{"d_shared_expert": 0, "balance_loss": 0.0199, "learning_rate": 0.00149, "max_steps": 4416}
Below are experts of layer 10 (counted from 0) of a mixture-of-experts language model. Rows are named router (the router's row for the expert), gate (a neuron's input weights, with its number), up (a neuron's input weights, with its number), down (a neuron's output weights, with its number) and show model dimensions 0-127. Each number is 128 + 24 x the weight over its row's rms, rounded and kept within 0 to 255. Numbers have three digits each.
After each expert's rows: a language model's description of what the expert responds to; "gets" lists some tokens that make up at least twice as much of what it gets as of all text. This comes from a sample of Wikipedia text that the model never trained on. Tokens count by the router's weight.

# expert 40
router:158089137128108108140117113151090084127131172156141132114109146123120135134106158140123078124139162144109152154158183120125144153123122129154194122130149111155114133146090155174154123125076132145118102129106193128112136155101143075167124169173104120127098180134121088114142100084154101151087097077095149120091142114138136143122123138127146088120122095127123142114145133138132124106147
gate0:147137139136107157121073122166084131154132172132156133120070132126133181090155136118089142115120115122130136137144175115086129136148149114114132155117170105096134148118150143128172100119146113134155132116127147141120126150075138100146130125123132110095108089143112138118136122063124114105115150056153158124150141092135148106150131118159130125120105134142086167092173169133147075132171
up0:118137144105144120128120077088082161116113102099097141158114082125133101117085159134121161130139117114119153114130143150129130131109135135106141140118129139121144103081168085128163095121140124166135138129147134119120151152126122159103153109116068183121146108141148148121122131123059142122149108177146138139136148098121099106127140109105149154130107129105160109165127124160142155147136
down0:148126147135120116119127116158119183151095126135115134153102132135090091139148134183126122131165144091108080060121115134140171142112117172102146133128161095126118189093133100100155143147126136126130152117126157126134117125129091150107091133181130138104091134119156158147123123131149090128097164110151165151132112092182139139164100139153156127132096102140155141110111129144141149149100
What it handles: Opening parentheses and digits
gets: " (", "\n", "9", "(", " \"", "–"

# expert 6
router:134133132096126136138160108123142133077133158119118136126125120133103129146123136111095102116143144105087128180162118124100161140083114124134153138107168090161147130121118136188152113140112104165137093087125151120136157095122132131177145123126124138140089163112117128130164098106137120137090108117086140108110138126161151150111129144156157108177187112143139152091107118134139134144138
gate2:143143129118115139112156110120131143107138133115113148153157112140144123151165127121130138109151148123139109129155161142139129106169116189142118143158126098115137123116125151162098105103136153101131089097165106094185096145159108142118130112082109138101106096155157142133114124114127112150161140116094141125100132167122139148153122118140156094141131116080148100141115112153171145146061
up2:119106120115162135102128137091107117167083165137160159132105109148111095137122115135162117113122095155085117107128145131150119092130087107116082132182179139107119091135152103129147103137164132113152191099159117099129096139134111126177137138170123169106085130141159128137141127141146078114132162123134101102141110104141176075128120131087156110092124139133117153145153097146170128135119
down2:114144098109126082104096078104143094099142124145151131134161121088096120111174100120099111138132140098096157133173154130097141161142133143162091093149121142103129130140133160167126089063144106124132119144105128127109140161103099123112106146123129130124105087161179135119112111092115138136113133129122142138112142151162080061150132120136168130116137174113143142146130124149101127142091
What it handles: Century digits and particles
gets: "9", "1", "0", " de", "8", " di"

# expert 32
router:151122126134131103157132110127137097136098104136077117125114158140088127110110156166105107130132133101144158114147135131107139151109103143142156143118191147154123151189134143117144124130102132109120095100089142113100144157075130134121099143130067141136101113111105125137133118120133164121125125084109129109131138168122155131097113127136140098149156077076134120125130125166109120119152
gate2:141164148146141083130108178139156103052091121143106076117068106164163185103120129111136135114176118107133119112169127162114164139123132124122127139147137118154104101122114155123172127100158099143124108112124100087132131136048135075126127139131148128161079112145086109120079143096117100103105142130112113133153125134145127100147155117135106163106109130126154103121122162170120136186129
up2:127173158177125118094134142169103098139157097116158115135120087156155113152153119126085092128120134148076124112148153140133087112153150154142098164135134122131133130134158142097147119108113090100119146142098100132137151126152130100111124190100133133159146115119119113087152134147152124113122122138107144127126176131150116163123124121122168141125155115133151123149125112141116142115096
down2:101129162110143162155134073132084122091129128149122119136132109131127121097132124135133160158121151101150154139144135161085155154104112141122163101152114106143140136143098128120096090116108102124125092099163160106128127141082121142148105105132117115145142136166131139143165178122103101174147137131139093120117110131137127158116097119161109151124147137145140117132117171144131125109162
What it handles: Table cell separators
gets: " |", "|", "-", ":", ";", "="

# expert 44
router:167091129145098117153129129143097148127113142117107126119123146110110151104138157134139106112132162119094088120110169124113104155110129118157149134134132133134138122131145116174151153132105167143102133136115144134097104125145093144143087118178085149133123165125092105160142119127181159156142148120132121139139164149117144130089090139136151109122121118146066110090145109132144121110149
gate0:068071120152122113103113147126156124148140138128096097141202094161149102132150136107121109133139147140124132125157138152105117105135119097118122172143135110123200113117099124105131101140136121143140080102162146110136121163126121173119123147148116129162119099147120158137100144126133109170112158156153119126108117116167129143142103128149165141141095115110105123124082105129155100111121
up0:156113130126131121142134132148128126135124138139115148158160066124099138108110152116123117117124152141146163141134098095136176118112117149130158094140103134132118170091093096108153102135089124105137145129154125081099072151096119138139097105123133121124149127080122109166152122132156141121124094113132122148122109112152148161103120148113111227117088129103090119123100129102086099144108
down0:130130158103116087135135109119110144161146115139135143146118134163092091113128161152129114134123161125065137112107130129151129107128156122146126213119182134119081048080166173187097143094089118153113164132085132126117149125158112131154116123120145149127097122163136120142124136070146155123138156108135139132167127114118133157135155126114091115153116126135148153096092132120117090124117
What it handles: Surname starts in lists
gets: "1", " S", "t", " H", " E", " W"

# expert 18
router:149093147142152116127155123150122093148109131111110137111102121140120118140141174134122113100145133125131127161147168131139099159158082123106130137121136138147092123165096109109143138115099164107146123120091136110135110108105135113129119148154098144126102145134141151101175125112142157170107118081107142128097133147145133121092112118128128104132136101095089122087126109165169107060110
gate2:130141074135129105115171149098115118149136146139146139102191172153142159102174162140124176172088180194137117101126126145134108159180135089168101169124116107139111085122121129092139198119141136136101124110135147103065148134094100127182120109123122164083085144112116126105115133192097146108124124110128107164141126104160155077142135120105120154147159128112132098119156127153123079096131
up2:113139139134105123083142106082119093103112132131113097123091163123130082137129126108138114163128100088137118128148118106115134113123126098147160110143133089088134144128101125124126175132108152157110145121118072113135149124141119138130115142171143117137170102121113121138174120102077139123131141143137111176125146101084093111088133142153121168161138117163178108087120091164124157112113
down2:115104079142180124144097115131141126085157159117121154122080135144128109117125134143131103082099149132142154138128146133109108158114135099112117151123144116137106122149124142103097159152112097122127146170089146162130134137127097105142050156105136107141119146170126133104124092141130147147134155150122115134121165120156096128120140097125117108143122144118149073113133114137156110127149
What it handles: Table cells and birth years
gets: " ", "1", " |", "2", ")", ";"

# expert 2
router:144122176133136094157163097164099109128108173135121143103115129123126140096091141137093116147148165134132088130132118087127184158151130112108130117124143103114122123120120134144153127113092098133146097111124132120101127080114128118148125154125120121153092148105082114117151112102122139117122112119114134113100108138142125144119119146152157100122150120132118121119108140110116077142150
gate0:104109109106109121100090130137148145126145130141081141145116155111133116116136126124144114151140088092133182110117127153114149116119128149160132147112090103143126152108116130146093140172116143142135135124143120155138130136139114143106141122135146100127102154124111178137121123105099138088106122110114131168103172120137131145125136125094155113094143111132155088129142116142106159159119
up0:127137114133161134149152146120152138142141121140089137138133155126131103103133167170138111158176132172094084121130096174134141187105158129114135139129132082146129133108105149085131145108150088185065128101124127128115120087070126105174170152114086140092113138119116053116145166123116098102124143120174121115117170124123170168145134120093107141080116123079087132165116139116141127125120
down0:119111151135112088183161100136130091107111097103161156121139093137106132170123160103097149116138128130132124074128107191081131133093092152124145150140167114112110124192125103117133114111107139134130140129099132085126112124147115120129119170155144125153123162166116163129143121126141140131180143114119105144113092125077092141099118117176140143152156123108107123121104146109149146100150
What it handles: Word-initial common-noun pieces
gets: "s", " a", " be", " an", " pro", " his"

# expert 16
router:138107130087172079164151121148109137115157154093107148127108151090127132110128131154111115143138174090102147134142140129110139127104111089116169116088149137145124166160118150159145126117138084153154117094099174142117142109118085114159107128161091153128094133111118093127149123123151099164099090114102133095131130162155148153119128149156123109155122127103097115104170105164152090132126
gate2:175105128103072120153117128177124126097139147147105101117124149101177132134143151138113108138064190134128126137132124111069171146108151134139113128169166106122126129122120137139108155104136079104112106107111166158140089125110124117140142134165136111138092100148123147151137140111105121131130104149180108095137084077149142128126124113157092137127120128163156122101156141100132111112151
up2:110093144149122077133120109095094096097133133116108130131133115104143136078125122129090130136110139128183160123072095169111112118121108134126150096132159152091134170145137118092149143115148133155170150120128128106124132150131128154114126101156102122106125124122124107155147153102144115108128110114156156114111133151101082140110128102111126103139122085147104124123102131155103126087157
down2:125107114107131114109122184120168103139127176151145125124109175118145155129153124104111085108148130103118125125126109157131108114165152131124125096135125143159120126159173120104108075112143170155141101109138109105120116133108123119145110144125118128151116115137096145116096170127130106111119098118113121122160137165171130117135176141106100133131164112125170123112153108148128109129105
What it handles: Numeric table separators, Ju-
gets: " |", " to", "2", ",", ".", "9"

# expert 48
router:154104158120137128136137098139143112122101177128130159136134144135105166141106143099121111128118140106147088132161131097116144141129114119130151139107139106128130149159088134133149122110119107146165127113129161094101123108113169111124108150146135165151090158117118136103151105120143153125142131108124136078147128146137169149115105100113131085117147110100126182131120111134151130133133
gate0:165114147105120113126134056136116152133081176108147142094158114111128121096145169116107157074123154090170141132134115134132105113136109100122109167112117109062149117170125138152158131101145103146178158116089156131138148121111158162147162141123129083125110133138119112191122116109083142157148092157105113098147138121184137154178122128093116133152136128147154123088112096177175136162142
up0:139105114119157130112172170097118154123120121140125075136140127139116135150134121133106123150112069124126177113083126121124116124150146138119095140125135122135122133112129145137133114140115103110146107162126114123124102143172144157154155123143144140120139138129139114138128150103121078117126088129145119150147117133158081153105070106128133084136156117151106176159111128144104088116133
down0:136164128166108075098124133144133130095118093141152161175146110123141125134148111141123059156121152118140115128166109132099114140124120118167110093143114091113120144135164142151116159157109106097149168123122128114126118130109120123142136123123179160114097098121142136127097159130120147149120129129161135145106168139103118138111160143095121134141147142146150050100141163086141136107120
What it handles: Year digits and stem starts
gets: "1", "2", " con", "st", " U", " m"

# expert 35
router:134103169074130123140114112165106138099140147121093125093117148128122135125108162152111080118164132100120109133147183104115143139166115111108159147118155082159146160145134142123175092114093131141157094119098126100088146107145150117138141150121089116154127136112094107136134096104136143144117103068086135109158129151184170157118128158146141109136134097126134103081127130129145132073142
gate2:116112133124137124146126135109095122116114161131163164097107140098156110099124116119127110113123125162125112126129128158119122144170172105132119124155135135110152155124155117119165154096145107106165131096116109105127156140175142138120085136134114112130132143149089084090118166123111067128130128125119159107120095117172183126140116147120123159127109135126143132117167167115133120144091
up2:113118132143124143152147124098115117098135115119100135077148089116110148089103111150128122140105106126107135120102133124100196137170099115147130145187148120125125108131127126113119142146145159151167121135131082126129151139142114142090155124164135143139144135181122106105161122150167134072141171110116124108131145096121103136103083120104118074170110152122157161153138118109154118178107
down2:105111154074174110156127140111130106133148159112114111131147135160100121126133063126106116153142102081120122156117096150152117109150135118124115198135145145127174150108116117138153131106141148170152129135111127159131110128113141090116129084095131168163140155138129153096073131145150104147130129140146145146134111112138139128143062135115129098116140138123131100078071138130142198145083
What it handles: Year digits
gets: "0", "9", "1", "8", "2", "7"

# expert 61
router:165093099118131135161177118151136092104105142125101145104108143130118156096141169092105091114148133110066147131185158113124120129135105136107137127138139133138144173134100138117165142099140095156176109110088122146105147122141170102151109136142099168129097134110132143144147121072150144136139161118115114109133135146121146136121112112137130095120148092088141122101144073135152102132181
gate0:116107162148170108184131126145145136135134091130100140099162172138069132092124135140115139123184124094133128103154103081109106110135101154122119146139132121128112124151100164112158185124105144140153129112112117118103148151130156136106107144141112170118112135134127179139092106130118144110118129116147106183163136158132128089114118128122130132139116125138155136170112103133110122131151
up0:142121094143115129139140089119165131143139112197110122140140158105136127120118157130110149132142115132137143138136146115119134131083057114122126089115099135117114154134141111165105125126123131100175133140111095119096175120122121135143117170119154099154122122142114097130111126133156116135105108089100148117117142132079088102148119132150123135138153135138093142159103120174188138108171
down0:096153132109146144146077154125069105148111163075115148120143130085129141119170124121168074162186140163141125102114094135130151147168136124121143122158126113091108161112180121129141108074092113146162113143140134124140136138146128100111106139094101157133157136180147142085113102096138168133153117109161138115117102150141098118163120142120114151122131109144150148159101169138114128145115
What it handles: Taxonomy and infobox fields
gets: " (", ".", "et", " \"", " •", "P"

# expert 55
router:129100082120081122146151127118102082128099118096087091104140153111113117131098150090097096137161168124122179134144143147123131169095124104132130142116120130148104118173096132135133108128115093151109129111111140097112134117122166134151125127171112104150064123099127138112163090108138152166116122063114160117101138158144149146091098187107139105189164093092098124105160134133139085094113
gate0:119126116123146097115152127131116140115131125104136127160192126118146111144144126152149115099099139123093195125122178113110100129091119145162149160141130119162113168121170139112146137161127129113133157171119124140115113123109157116141131144143114132158147122142089131111061125092047101160112149119134083114094102142141128126219153125149148090136133148118131086138130125154157068136098
up0:117104114095122089106134121134121156135177134098142149118127130170090133134144133109155139174098127123118111168112124180124156153156148113132136149144137108138131105163141141089127199155144163140105116146145148111125084148109103135104106134166151129113104135089128123120145133119154110123113091148131143148138109166159164149130148111143130161114106186133053118179086165104176088156148
down0:113145137145074101111105121148117178152119121145126140123127119109108118068140163126112133171123131119115109166151154106141129119140085136117137089138115130098104122175062120135148125127142108123161110097153117135099107132103122096119115093141106089114118141134118103195145140112136108117123127160158109121142141163132090163117154107099129110120133130116096151100125143158159122078123
What it handles: Section headings, table rows
gets: "\n", "==", "===", " No", "|", " =="